config.yaml
n_layer: 13
d_model: 320
n_experts: 16
experts_per_token: 4
d_expert: 192
d_shared_expert: 0
activation: "geglu"
moe_layers: [0, 1, 2, 3, 4, 5, 6, 7, 8, 9, 10, 11, 12]
router_score: "softmax"
normalize_top_k: false
routed_scale: 1.0
balance_loss: 0.00621
balance_bias: false
init_std_router: 0.0186
lr_router: 0.000986
vocab_size: 16384
norm: "rmsnorm"
norm_eps: 1e-05
tie_embeddings: true
optimizer: "adamw"
lr: 0.0011
beta1: 0.95
beta2: 0.99
grad_clip: 0.5
batch_tokens: 32768
seq_len: 1024
train_tokens: 288200000
steps: 8796
dataset: "wikipedia_en"
Below are experts of layer 8 (counted from 0) of a mixture-of-experts language model. Rows are named router (the router's row for the expert), down (a neuron's output weights, with its number) and show model dimensions 64-127. Each number is 500 + 50 x the weight over its row's rms, rounded and kept within 0 to 999. Numbers have three digits each.
Before each expert's rows: a language model's description of what the expert responds to; "comes before" lists some tokens at least twice as common just after its tokens as in all text. This comes from a sample of Wikipedia text that the model never trained on. Tokens count by the router's weight.

# expert 11
Description: Noun endings, row ends. Noun-final tokens and plural endings like Hungary, Croatia, children, players, fluids, and pipe-newline tokens closing table header rows.
comes before: ",", ".", " of", "|", " and", "-"
router:537480536505484485505420468579531460571529444469544409497537448455541411516496496552509567499529472554497541509510516520468460497549489512471519501588435496564463520473468464519481450506458493
down0:455608459430494416584511592528461469574441438497514485501603482444542547484558485462553454510519478599424459564463558493570471491548371546499467433488506544529527497520410501462435475495590506
down1:499452471528490534411504458470510520418546524579504507478563506496481423438452516444429550408576527448486450576358446558575478552471436521507567451490543592476454577557518472432492435504469547
down2:486461524493473501494501483457413479529456579523452451471447424524533550519428474514562571428601550469515419567440436482590466492560516454581535445493495572401585550449504462455484439481534515
down3:477430528526504444540505484627469538440467532500562392585402515579471473543436531450532557511496598482393504522547442459480472474491447476465477483452493455367448546425397423450530449506458601
down4:444472485519534513453514509571532535498455463437506615581435477520425479510549488522469435489473452512516616549473473516473495644459474498482507515455466432502569489395481461639527464492532522
down5:501534556529503551502514567454398480558459477542514541505518518476486560563506405497522479510551533535413486520562486498519558526470492528459474492541487544588483513505494435605519480466513425
down6:468551505594530500493518447455549468491595543427477469558568507473407507434485458427471575564532510552415453501461576518507557553509465448547531507514499552563566472442509457576481495437529605
down7:548398483536517515484581410514426495444494514509442436452580506490527473500450509477487510481395531522490456477516508509446401550547535548463512566451477473513484469514517515587534546401382570
down8:450502473591449511429422438547444522482445483568480413548460421581531538590616493449475565593495543462512500543481427588565525420467553424464523461527487499527524527444505623482533568505560569
down9:431533437509501396494558503471542489483488604535408525600551525558533422477547501562461542525481451531459519455428514525515561434477492468511534478591501487529460540554458495498533484577541548
down10:487478497618557558566541534429502510478477431539584528490528450452444503588442441482423512449554464372488480476583490466465467494526552555429481439499606539488482461502496496507525545407537489
down11:511491485472526486478407490528461471416498554546439508524597471490486633481532508538585471600475380524523523548484541481527474490445454525433569449429538546494570494493516484507465502596545529
down12:493447571440484518480494468484485474601510561529546508536497455489478387483495533466444443549504385471511479480448524516596500444475467516569535514558528446571444489455545526592505551494527571
down13:478494525482488491495483451556499508502484575534554539507495491405563489484495551558520465447577468441402512506481541473400471574453430552538470369470479502507521571399451542455504576487497485
down14:499614476468567424584479437442467585485483607588472600501522547463499429521502533432469519439482565538454554519499499516491578557446512478487503517541510476495527490569465472581472508566486439
down15:491516427490517454486465584498434462479489529414527391513417613524417555436524558506567519514633552453630505476396463493514338530496515497473498423498496523525559595494555430516522517559523471
down16:402553531550457498408521485553517521526509495514548443544491471524534508497537442499484483459518488492494423465453523481588395467472481554442529401584465521461410515516563548599535547509490527
down17:518530491575488464401542569425478493414492534415462525418513499586472546387460491516546462563516477542495469431488456519475432515559486538529424468533500447471440561540448536456540506520433586
down18:459470506478478468524413540329485486386567469470501589512481536491450481469478510429440450517476560492524510578587556448504483561427552536437533423592486532544560562503492479370540476359498466
down19:445507486554546485448473510630524498535518497451575497501517535493485440513521509502503552479507519509514575510477463488521522495512466562518466438515541563517521453466569516429519531487469456
down20:449511501514565528540417446540579440498436572492512454450480504431558446586493584399517519444544470486514532486522460543460424451450447422463427413554565459561514482458462480459480558437467539
down21:362601482443483541453463562577491516553469518518467475469513477526610565440514567523516501433463438456427539437488559437541425535404455506553511556520496458445553526499574447425346471505541461
down22:463496590456451542474514465551530518545514422563461537588458493519582494501497523578425561534439578609455595527476479485565643524535501440527515531520444429459502531463641518459576428469559587
down23:521444495535567546497485463517482531452544502493601502463539481457527559548456518503573494478445457516463467502461556535414444511484526516521416432551574481522489472443492491645534596463519509
down24:454535542522531558523410413474551342562528354456440513492505554564482531546546499524438556558457411492463562408549514552481583543505481479442514452470525496568486465593518497605486485530597497
down25:460461507546527366553487463418409441432481453550541513447494429528543551522490547490542450510517475527529513534504448550491448583444424556516415504502442605419401431547499606494526476446453567
down26:520512488480574539495460473446520442528482522499504455581475553481524557479507449564387495495516478490498547429469488513540563432438432567484530528503495608447487449418555454500469448493436502
down27:540498463442584511554511419429511470426528458527507498534505545464505539536523574605536544536421506529413585493587468409507495476504496545502465574502518425566581604445543426583425599499557541
down28:522403452546529430445462523518417562431565423584536481462394504368488563534578510401576451515472460509549463451522547483480541448522473562482488482475459521453539543564504413547476487447486455
down29:560440456505461563529495440520512383449475458547404555471515546479492532492607502397472512418482512503506525487572435550530546551453447505469475427538480505525540552480455465485537482476506506
down30:537512500499468480547451551387579481481449484558586581474512525515523507487492551474488426485495385530538491492459492519549521466528448426429519516492467534470515436551536517451461447440448427
down31:488495533499497503565506521558534398557543408500551532455447630515529513480473496550511609509483452500467431522427497450449508602477494466557370577517485524452474487510491510528528497444514485
down32:580581577513488448480479527434400433507495433586434551480482536616614548432500569561539458432531467441569516493541444552553586443509368512527464527455545450524522524482410590579478495503571489
down33:397511524498601447444508507529422474475446472540465540410528551542507409552441490485508481472533459420458409462488468572428466566389585511475433460598471529596534497605547575502445475500544515
down34:434551534563558469488478490408473480543462409495508465488561541569539522466445545464472492529539522454550459470498518496504505546512502513518456458463469588375431516457550561549518451433479500
down35:550494513501553529525495481433362443500552480464472488581445416511548514520520616532527654544489460497508554508435492540467523455553566543542491550447404564443499512465534593477540455501563570
down36:497629483494532522511579451584534544500461456401484559556454519478467530562510501495563376524512427485475496557428485530483478507463522532538520445409485561457566542465455430554561516556581473
down37:570531476546512408456545426556563545481511554512406519567436583512515387549485519516572415534538527435450506488487434482371493518573525603499484471585633476465502491511485480529529597464528520
down38:457547440450515558589539499481511555498463491431547437540426467481490456529491544515513493530481515487515536451500487504558517484558493528428383478523502554511523403601495517486502436501557538
down39:537594503478477505487507489473511405443458558496476523472467508533523414437501542420570554546578375495565548384453551468479492507475454578531448366627578507418516446473521489518461511438574474
down40:502503482488440498513418487509560590475604528527476450420522516520486489559477452510458442404540497457447450507401490452484468538523486517506520440507590573472508492490534542456487531576489495
down41:548557400451456517505498498443536513490460490585532531489433507501453505435602530540496513518525525506547506486402456463500492471401521450493531511546440462528516468663547518447547472528444457
down42:488500555460518501552438503534518580437408593444393543493581501525522652514508447513415522529525554552462590509395480474472511458480485509444501518527552487500470529370401474499508448545536564
down43:484537415468473401577580534525485470482466488444424463583505568482537468415511583487502600509528507562503419537500539450488546455494431505533521570528557506512455448487451470481520475432510457
down44:611557527502598392521510470500460506453533526499523513550458515517478512532583519513439527561464439518438543535399513522452482466491443511475424470529501572469475497486448528493547525472540509
down45:538547458500502532446513531537576473490529520473498435539588436532507508564521498539572453515576472523481543468520511512500570534501477513593442474571445531371495559523626463557526474507505463
down46:525497472477528507457542524471497500498476501453488515455481403473515428588474460451449458494493581508505440465545562413450448482519555584476467496593472470545477423460530438490579467458552545
down47:487461547544529403481477492447499561544498516540494470512491457529567509418433429549574551415520553534481530455404457404545475451527526497438549415493561562521496525522526511494496533522553588

# expert 12
Description: Sports career prepositions. Prepositions and verbs in athlete biographies and match reports, such as with, against, after, over, recorded, scored, plus season table cells.
comes before: " the", " a", " his", " to", " he", " her"
router:429498437567546577489452527535554476530563542451426460495519434493411511568507517496516537518538553464431565472520488391527554382468437470492460537492499426503593585398521468527419467495550489
down0:486581474524532476534510389469500429527450522570604559530498467528541434614517531482415506449529528441527597547511565498550424537562579471570507414544476520491445505448514460557474497514524537
down1:475515531440483434526501538474522489375536486537485462584431544546508451490420597452531544515462528483480478556557518546526547506494516477519523549481521462515551547455508509526416444499569451
down2:579503483424509495550502536397464422640491490487533453563500500528503519488574594471527502380481593502577455556513499519437483451490510549503585490477462354518553487579481536568461455414568573
down3:446580485519445535464530501454371432436538570444441599428567440376517524537609564428488544449471530490474501562557599632584464508514551439498512341534508535471502480503429525514549473544465459
down4:462501443463448486539503510481443534539565449479454450531444497569440472576539515428529381551569543458569502519599526463461498464532419576516566492523511430436525581524513432478555460476471450
down5:460502503432506431455477481496523468398471459461464503541550494412649495476382528502475459489521493414470485501474556456584557599538491514485424519504468478495477484473529545540528483544490538
down6:503549579437490464440476489454477523460455521411536541559395452554517422460481385550564448496473516515412492495529509537486521543461510584431528406551483573476496448475527479431543487482477479
down7:521552508545555589591485530514542471508467460496439483552585564509481465525529519427529469544545549529501478440535525521465515499502424530517462481410520521401474530476497548441557506600499487
down8:511497502493512562528467512533525453475574539553520471590471432320520497486451441485458411497534489498433498517519553452499524487439489466457536463455525383597528497484464486519528484548537525
down9:480490566501411547480425516537481528515425492479570511483404511592522469472527473486536520544495537523420547535479490525549573478519548423410407499568468557572476439444536472571441485507441447
down10:586514474487479435474528551555525466526506473496548523465526553503490405436389502584531481471449558535463545527490495510511530446467466476572560493465483390458408387504557558481552511471526538
down11:459544492576506473527548513503493488534543470411520618525493458501376462514479472468571401507484473450549447446526486512450459551446427573457503446543549562443477525491463489446615591483480549
down12:468491410439585495474482448493471523450543456484473474577520411423496531586522495440485504492565463587458461511499549480529521502498511461597561488597559546486480566292392451522408512495556492
down13:485557542431450490469526449514492505499422478418391538485476491563504513471427433601569444571563467505465462460517482509491399593496460607526543510482465564434433497568417508496480448491451495
down14:499513628523587524573615493551476590452580448541471439514494567621500559478486564498483453529473476457539506557475427485472565552550432586510486520495508521562448596506464527493481546574573588
down15:485513486537506429448473444483554472498438454458558511510540530601511493428498543539476477514520525409495569482437517516546503555521448473541450542582432556510466488502551524489522501461511488
down16:518474495399501477544502485474502495533555466403534508500539483514464512467516426600555560540429580624547537513550499476576509466463503571495592446502471568493496532455571674479462486499530554
down17:528501470522416601441438485547526609468465540484589497488447359636478515527474448545383550472488491595423515459503483544507486465432595455421528495561452494444519517512578480543487523509465517
down18:540596513471480545484438465471463538503489485530552563500452477529533451494477506487602497458506605493507581623458488479468481458373524495459463560520465487490487472467611456502517497499451459
down19:453530543451520550495502425517575440580455445448504502510438552516467482429503522572562475507392503496531434463541402479512446516445447487586438502526576476543422518592559422461487527442496526
down20:468542531513565460454532512454567551451419529494562467561527532594485548517497563535557506510501468560497453494437538485422500512588534435579546494565419538584405558539466551484465463392509498
down21:587565557493499434449420505496443479513346544451453477497525473579562557538387563596471569525484515495520506493468541518532551537488526524574463558426461554464364570426482542385507519508506479
down22:455500507570438472378353436571535470505447505523601487430449393511467475464438434464476488500449442504497433514542448498495463553474518604476518436507504537480543486550439401445532511464478452
down23:514523430498555431493510525438555480449585481439467534498568450381503642586453473470394631450477575501429494548557420566514512475511510430485537456459496479457593477629392478531497565593538494
down24:482499559487575475467602555530586496497466440441463565529472524542523543507466492543565491519666461543511506535512426555486471550525489558495543493541471507554416480531444527538533480488515496
down25:489527486618555358424482553523467468428492603498442511520512530435484544426444470409519471435400474502395530542520433404523557411490500523556485512512442600506441442524505495502535518521540557
down26:519502540427555470465523595510527371547593446495532453524439383414474486417443554492425470533541467523456486463476492532509568546492485558630413492506436508479538420497419494429445494489495466
down27:446429472408420397493498589556454405461558512527454559448362510441494571560527585526510483499507475469403562493476470454471597511511504590406562421554441487491455551444483514566462458530564594
down28:473505480477445445537486504462499510509554496521519478507484496431485529478431490526504509585474479437503452634564467566477589477445448476407548467483481485507572577464651519544471515425487541
down29:483422512559506494443496531529477525460463483478563510431508482483528473479482541487613501523396521524585454530583438516440389475489456472487499471472515418431507435655480529427440609457423371
down30:550432486480538464540477526585527541553505430393451475511508514594499498576540454492467451502601424476503547482511541487485498489476499546501376471543486593557512562557546371506472534465490502
down31:465501531550423503470501444517467535545483495512571511439458577635506507456476585495535434540623456565487542434510478450498538531467476549510467520509575490625490491540531537520484550487473411
down32:482481524519473540458617552468538531467509508497531519416477521439463538571457469388439490549516479511412504545532527458474473392393510492486513574447447433454477381645565497491531533502458526
down33:463459501505541457448455491496442437517525449577504450438576432470526558439431624509520524531464433519505512493467521529507524473427444507512455451542446482502526402576462494463533524576514447
down34:490432448604475479566491459521489509542526551577492455521557577511403511487558488492582423536528510501488455436496517507425549446518515465469537584552509498495480403499441554553527401413463472
down35:523515552523415486526504459509501447571527517462504550415516501513531544529555466460496443494452447448410475502569514533477574497603547529496534566484459590506506530576460449538464513541468477
down36:565549551525549443503429559425469473460531498488621469473505484501519451427507444442614536493498512483570443538507446535525497488483484482505482510503581594558621464523566514583470513499444485
down37:642538470525475532472511493537475480527437519529531441476459482434552524463499545454529428567487487512539482465524510464521541582465537516469515508511570427498470552498534534500451521475460493
down38:545549579525519481454433486497548517540554523458446399557553412400562467549553585538430471530428472499496548426479528466490405619433558471563544542489523586504557444574484439532578580564543414
down39:454440469511478402559554574436454577457441492472506481506495528526496404507476554477465571494561589593471505506499430541546485484498522529532460493538616492482549507439499472456588462343481570
down40:510558430530453530481502462531540423597470401539468527518425466401483520472453422537470471455512415567611477492574519561477529490532543483492476452398461474481552514516447521582500486521503442
down41:567580492540513510516392500516503457525472473490524500464445443434382426502541607599450559506516493623483530526495589500405552474602564469453477543535429462504487505481462493529494523524510465
down42:522446476486499528481606624531452483543497500540554490435400443415390516542521520449499422481501508449423461532510614461498512458477515482378530526563472506564480506460479573488514452413464483
down43:467536471495424531451448507486512429435492569527513504556508480517449553507587490466452491537498523457458490458501519470477496489508577447471438581517520545484527495398534526510495418438497504
down44:553513446508512521466557473532509546479491429550486560481523511520438455393441481546485526612447590484566544527424560473489526524525398524446411497498452526446553550508416498510571553537530532
down45:606507516425468513584461571544435509498485434480498578485479489481564586587470461486540579577537483493546427566551521543420489500533451508484415491666482426498485522592563543555503538480564560
down46:482426610535560497589601545551485524482500489478483509474488447492502591502508426505506431440431416466447424540467598458464400395570531506432551451504485539490475485460478477499519498493524582
down47:483452481486512479484507494496465410434534481472491424516468468474419528513496516409532505474558544484478564409473572517548480502560497550516464500532444564580487521507475490505508496405374471

# expert 0
Description: Clause connectors, pronouns. Sentence-level links in running prose: commas, periods, relative words like which, who, that, and sentence-opening It after a full stop.
comes before: " the", " was", " is", " The", " a", " he"
router:462488473604599489501553519476566429492494458466487491502506459514424422508578490563592584476522446484549522554478449496578446553525412498518510455524606520493518453464520526546509457540475521
down0:492451500471420500501439548521505523565529534506562467537473508505493479535554501355497508613560529596518528515540542623555505580595571520432538489523501462401566458536496536518478461511528538
down1:527506533592554535401535528520541500470543629428437526467471433430420495447470503506465566482515462490516448549466513528516469448513508527442496500509530468505563524442546516483482512543482522
down2:434459475472455442590553579433470480614555507484512456528576546450419566562496403501522535541542511518553375519552483499511481560455496476467515571502624485582573524589381521512407532502497473
down3:422520508556513573515606480485472523459500513464552419371467543421634570491488437500508419510532496553413512465624556492429546543579494495526480470490460464551517501484429447453522525636508396
down4:520563502426528528482495468426420558585466511506477564492493470508473531530503489453589422503494529420517469436483524477521590428435474556432479474567593548568437539458624479517498506452540434
down5:505463532562453563512549465425519508589436408485491549576527445465515550464501480529443525423449475481532413459503537531586511419528589530497583537483469477508467445620562506502493524526469586
down6:535491509445368421538459555530433575513490421444563458555433509515492579514487473519521538555481515598509490500530586521551504504474543543544421468553549548485529511510438393596472493515455514
down7:429368493407501567539553600579421482423576512498448470437510467530463447465458486487503514474421511547488413521595520538505437443500543499491524539500370482586615551491425483478453511496470468
down8:496497584508567410570444478549592441448476546456483491476449486533398437516536619470499544503482605437568481522380539523542454416539483474508519475567494535408559510395524514463431539554550455
down9:499453475507496517550460565580474416539432548446518567528528449455502501462599502507535492450517549472518454493450577471546498486507500475496537480490483540480513507471531471465457460505459384
down10:420447531545526493438511519457449551428485516539534481455575464468538481509485415455455538517549579448579465523461408511587486526385558501535426506460412547513552371440556457481443427430409533
down11:492488566480490517431586508520473496534547504373445550484499524442479503572505461421462449501419538635552421476559554540501506539468511516511475613435490543504458560524576526363477578481502453
down12:459482467536473494492520614502503596528561548503482468494496503612510518464611476575359487489548475526479401526533531422519542561492369564431469513535408363494532557434449536519507565574494474
down13:572450464498430457464535414509482586482526426450523506474393522516499462490460333502447434514467569440527509522534448456538555416521421485573477496369404528452474531565496501448477524439497478
down14:415518367498504413539524431512548597503547474564488512453580490438566551593532484508478530618546536585431365512507489505476503556483488547482626523457526484445498471529380455476442545422501535
down15:531470466569401578519603444526416498512441542570452455521552513651437452452524497507411479550481544532480505513458449508473518557500547550489501422469454459454524557526471531457541506490453559
down16:429373397492508561491509447488502492484485489571472484490556480478514502437484535537444510483491440476563534530523552460522523457635491406559435560473525521503551464553410545485433527451528541
down17:464457525527524572468558479449534520496521498524530468384486466543492550566468482502499366456543439508564514526539518527415476571509478513557434548460512532542429586483483544487469449579505489
down18:511493541522528576442526598464584545536497509561445456491466580466471567486615539531430453456456464465490486482537524499452457473489447517470434496498565317543456598557514484509486431455476530
down19:483456504485380623472523442534484456433469442492441559484500520530525464531460552498466540467536454529468514504664585501510509526538518489518596534401489501435505482487514448507546498345540476
down20:502527421414476538521527522424478579548497591532511453391495592453429630427512384543528499535514603581489529484489601456585409523434532510502461428498529524533497461419540531456414558435459521
down21:531440528459469543565545504536614506501480537486563508519540504529480557435587538574581502541481529531471568520406499398435466505488452614547531504492422577514564558520482450499505456435509467
down22:469556542626485443516490464560484465487419546633513570474506452429478530534539632504471485446638412517488504450609478448487484516508497498446453609509446550490531609539537540442501494498585407
down23:427490491515495416545544424525524433526533537382515421476486418441510558550511443568510492500515426552577560489477544447549465527517509501449584451494465504526555495560526473549423428418531443
down24:508473472481621515559478472461573482539486485513453460512482526535424402493433568519499456463528448505562503504487499422458558526511433456472589463503533522542521483436609613436567495558576590
down25:488480511582534490518498431538492478539463550414537477460517582568522481482500476510403493438505603466508564406473425536483603494532480492460562495474489580499472490347578555499558472483436500
down26:498495576567510505536508498521508431417516459514461542505560503533547464521433533557424473481491528478487475456557518506475572497492430478411570483438417573525464460454501511479524514456528536
down27:561501482508521420388528508571465440470515482517558496553465485494530483555461501553481477502515522494610520546454469545568479502487578491510495514440417474501503462516528498561535555456497556
down28:483545474542530535411517503473580513585524507393539525492431491505498497538493448541598498483510540504493489379437536514566584541426411481546490466497488480468504483560533422452519552503618560
down29:477465554446571467509471507519397492561525493480416496484434466484448481580499446555461487516527484491485400529451505531524430491492510413527525542577447482485465485508563448420438466490545492
down30:541611529449485370563600516419419511504549477582474518480541494533501430458563505507515539587511472487541526559468489607493523449522455461473408519552445483526440501446468475546503494551501525
down31:523487503529472548585545546442473469511523478639472526420449501448465425548456483402494516518536447494485465480520535439461476544447425455431488489524496436542563444448534588459471537468518524
down32:472507496489515512484536482621533401448479566488511479492508494570509531447505512563482421456556538519489496571470562485497529476554548529477482478358488578511532479476448564523552525507476491
down33:446464589497507500606487495514545519561446550417450565460506494485637500489477587527542544589525485548487568521469509487391470589539490530513460520530587527497552543515450449462478528450562537
down34:526608531499554438545453518545565463506585471466409380544502532529506431574548507550440483539504496397500541446504471468506590449434477491508508497436520454512469535546538441446497530517564484
down35:525485486518459478439563558419576541496436510493456583396535477575505522605528511503509590535506562521539478481469536413562505514503456542547443404435526593497514426436501493597523495482495414
down36:518424466609461519452472540436530489550453468513469463499558425481483528518570530584526544545545467547408406500487534404431588583418519485490514589557475340490468487523570558445448471518478540
down37:492550405467503406507484541524515563567515462486545440548484482514519524470491504523399575547438437508465411492479525470476479568551388492491459478595437505563524421533514497546465505600410541
down38:484517509439475465465509500596393540473560373484517458438482554495429548565477531489555457537452458449533463440521539495532518410445419427464487528462468410493499446580526481591514417539585416
down39:476498500424527542478458410602585471514640432507467425496459470450454544408389497451473532485498494398451478495447453479546641341476516423462464547619562483474526498507449439462468505483507546
down40:461460478550596479512488494492534512520471520516533492522568509485485576572482466584529368466508508505504539509463547489510509466465510596500496492449506539394501586500512440534549483532482538
down41:568535518558564511526460499407552545473543448428469484504466591553413573539534477514498422469496530498488460490445516503452544491530407527538504508576441492474510549526470410534526488503515466
down42:488464464486511412571538580596520523507529537556534453462530415523567537415535465464484535454532509454516466566453452604495537471462438437446484568528430428530485350487471512520485427434567461
down43:487472521455568436517539448485468490487519428488503432554457581575388560492514499551554455490498555495611558480431486515496481545425526417413506532477481526429459536417514538539517504424520514
down44:536470509511510507471470461525538514506541462498495530494554504361532556519419558460554453506519478523581446539522520632506507616552551472459456474465496453488477440440360501490530523513408436
down45:460515511539527520603419482476568615504457442454488475465410489480503558503483455579543490408496534349486473565495408497512416531497426587474523503453470482525442567492611523446529462511559448
down46:540463596471419463561538435467553480485437464520447493428570448464632522452427430474509553500460583594442501525573466470526471495479503472439558488426473457557596459542379542492484445540422552
down47:502462419583440478599494509421470512446524588559552476524507588355505478471481566461505571469427549460442432538555439488494514584535472475462498515413540550510535532522382508473483479508505571

# expert 14
Description: Verb and adverb completions. Completions of verbs and adverbs after is, was, a, like relied, depends, closely, plus used, known, released, located, well, only.
comes before: " to", " in", " of", " by", " as", " on"
router:543470525425433548532465492540410556554565473444508526474442519475571489548543511438507491549448448548473473502527574473431516493477530489536596556543447487617474522408423467587439452516540463
down0:526459385514463432452534482428425445414482477478481544496428541515503518518482455480454562508492525482582468499452505509451514484501493451443447450554469448466550520462432508454491482510458554
down1:391542517553436353506584527456583588465496587392563476450486430496454517468449450546549434416539557481567483508551575468461502483559492578499490496480493455539459604490518498481514469471437394
down2:506533520499481544496477581454493411535553433463459488466470407490443471475437534488472576523538566456392551524432425618493429455522607551579501520584478475475532483468478447472542441515508557
down3:548452523465419504497445513527463424529496471423542506465495468555556526488563455447483493491521434576450581437554627474397552550495546461506490463534441505519476557571445464539536565453468535
down4:454566554537420558537469468433535493610492420444480483510558549468474397501511443462477449480478419615537485459611548472505520487506524579435484438515605473599475473557470527468395501492419490
down5:515497440471456502463511438540493601483566501516516572491507493565520597530469487485584550462475441585386579478515455391452524492500493564531484444546542501482417536564446533572488555418502482
down6:495492507584454501480575568469511477527493493459431503533575451567487599583618525528526510563572455525465483478447537421473529575500404423464516486380521529515522639483533507474512378497552476
down7:492530464464414512561498541477487538507434639519551478557487459416480495439463461543486561561484519368496541446540528633528492528461559540491481442453437580476466477476369537471429528464436465
down8:398535460454504480465373454536428525466486494543496488510451424577450477533522526453493432487470391441495527518489564428492500446509458505488505524602474527552536526502443471551483446562519507
down9:478471422448525545492477483487471506522520614496612543536495442482618433608517415458438480441433400492536450509522502528609486531462475507523469480554516498530485470494515574552498543413439492
down10:509485493451527452529464471552576494430470496494433489442555445456531590525579538415479526563527535495469612572525554558568591414461538477440497503502536568474548440494426504569472513476532426
down11:546422539487512542459551499560632571518612429494477516539603509460481467469547498469478502508490491439518476471471527500478479413543452500495485436545533545507539536573470447478448580543495483
down12:512497450412471556612517558466532535497476552407507574513451462389504589514523553507470482517466531546494482417421472562533444489504498468529454450566499528440583566451541523549492497539519529
down13:535523469447455540468448469557593497488506479559396552532474554519520503514513552582443522434449493460433492557504438423389482402522516557543518539447435526553504567495496512540504481572540458
down14:466487492535635462538374564483537589490524506481551554578469531502545524545549447481580548539525439430379519462427443577486526546501532535506521515449458533458490561548520437584520553477516479
down15:513457461495378524414521469479487481565451466535473497536438455540575515491427436563530568459484472560427388492506566559600484496565645522515485558559479519519550537521529502525448487497575432
down16:476477453500481539448457532400495492533631528454573496504575537495464459503514574560606511548466425532524512558497427476475538406499479552532505522463538395541460536510527447477443542452549418
down17:511488528488421443588483505414507455497566471432519465432448522499512464571510586485510558527369521500448491472474529508521545450510481506501455525489432434515494425522462623630525518411515486
down18:478493531583586509433542511422492466534496571441520467478546526480501475421470475563457573505437513447566497426403479486519446503572495524562522482443470561552438471428550534416501610557432417
down19:508504502520431469449566446454529483548542443521474429515593560475441452480551507501531517511528481431522529467512474561376451591598509525505513507549435517551464377507463541476581567471418506
down20:466430479435554461534498565452516538420471414463512527490464503429470493636450581479480423547424467391511504540557437505544563489501421523519549489602566468411520500348468497501523481496491449
down21:513550447506489596565581444523452519472455395538488458671514557515558500575547558576467447585477453540509573520477513495428560452452427510480577582406430433576455486376448475491554541488488464
down22:520551516519458493519438481430429500586490549576531453588632577485467489457556522402482583514603532539495455450504508516622531445523479493490444565428454487527561481546479512469476481547492592
down23:591493428535566509447487544463537517438511614533516520451510518481551493537477451504535487428450445422572427415479532505602513580521528527478536491508553565412508505472558536459535436448474521
down24:497535494531538559386486559531481568525594509594522442498488521494482435502532517530474551542554427522567441494443472552503549586477532537530459479538482481396396557506586514496478465435537516
down25:394464414485581487571505477501423536590472545550557499534510446443457449525436521528517539452506425465520517510471425427474530568469527591498414528544558584546480486568514565537506457491449513
down26:552494450492494557517450574461542481525493516561415467542488407513494433528519483529448528507518485509590517505435397438434558456545564537510467580413409446493507384473503520383471475508499477
down27:490551447524527460487515447515526400532509552519471489528518513522492525558562462532493480491521490523456490552464499390560564453469466468452586543485559515503575474433492455517498524430470502
down28:455518507506441594487478523484446473459478539464515467482556515509488485534572544391459468442483505497524441434478487454542505484577505526461580552506528452448518426485495527407546568522538514
down29:579547409487481484463568460496484472483568458543514504537544547575605561486506626527409506518545454507406470626490483599505496549431524469557456569508499471540477419617574511540540440498603494
down30:528566539519518545570530458639398509572518438458485589424522485501552475482470573553571439640485461485520431415478518517499502425457530552542544486519460561545370508523541514443492572427493532
down31:434420566453557551551537619532532522355451433394503538473462519480479485519555517574507454451546535570474505510450589414447516493485560495530522476501557469473569527426510452640489524409502584
down32:493453487469513480479580520544543539525514393590399469595514549501505539582487410472498446546477519530383492508510544468427486555474476420538475483493591501480427462541556500506460481542497516
down33:507514578528553475434475533565483467540442527529473472508406512569558523513516539440480412496478534518460461535423486508530486580476544448467577534510541542516529444530475552434491556594540565
down34:407493476320481493538462595417451501522519599469525530467432510404462462563474486423586497484566525541507542483463483530477619418531625488512518409526504535406472508458491525484512548552473471
down35:491511560453498455469475439459538482516448431505469482455436542556536460539512496548494459474569470495440582524579434535496554451536423550505406401469430467505502458383496423584502593576553559
down36:497519515462465475509488531490516518531504538398465534460410415548549486514436556473528530534454508524546542529545509518393463610522620478545494543569418431521435524597511533531470492510515535
down37:533561561503615494486465461379553496457510425551492465443527483607440542525596487540544516525483533508552532461424478486399572514453473498483472544463529492466554464434553502427587545507603423
down38:525496451566507438528468503478472521450523487498530460583535434477495412472490597503614432519477533537450426477542458487484485569593526556491423602507581488459555564526502490495506430452489470
down39:524454567431417472400529468566513431526514475463549476488492544465461465584420542513549448496391454492454515511507534474486354488509538506496464532509547532544501508531443438562508451470421464
down40:558504472477457524529537479545487456534578462666506548454501457570516366541494528497444471491514511424548474500509526425506552468459525447553501501543454533538480492527586573509563398467456564
down41:572437576448513477534505507391508526509428570503539578387499494488440530590496513467532619377492481523439565586425529479470494531447564468502466521460513503588454533502461404554439529510517615
down42:477463590471466504424563499451424486529497460468516524476622492529489463447498523563422462554419548466649482471473496453477419581538556531533523448470620551426455488451501523421481478501475526
down43:490434476484528428537442438463543484496550536461575473580554519473472542484504563486533438606504572562496537492516427533502566469583493489517509515502362556482574582558473559589527517440545467
down44:526492576466424539423589471420434470551495475507524418410512477464498585463480412419501530462487455556506422516427505540547521470554454471518503562466552613503416515577554485497529475501556513
down45:494527526552463508545495541436454509434545467558590521485579576559485623536510479552388493513461515550548433536475524420547637515446421395578495518459515555546474496423617605483539464443427502
down46:548505507556528576506448524552483494496562369470467573500542485558446357459472520538495415515452501451540441532543496471468515578455478499385533536491457495564449433504541423555476521531426463
down47:530474471516558430527457444591464575529538505538498477503524567544514504447549553488443468613485421477441520507523456400472519449515466529455483517498452510507467516412564509496593429497502502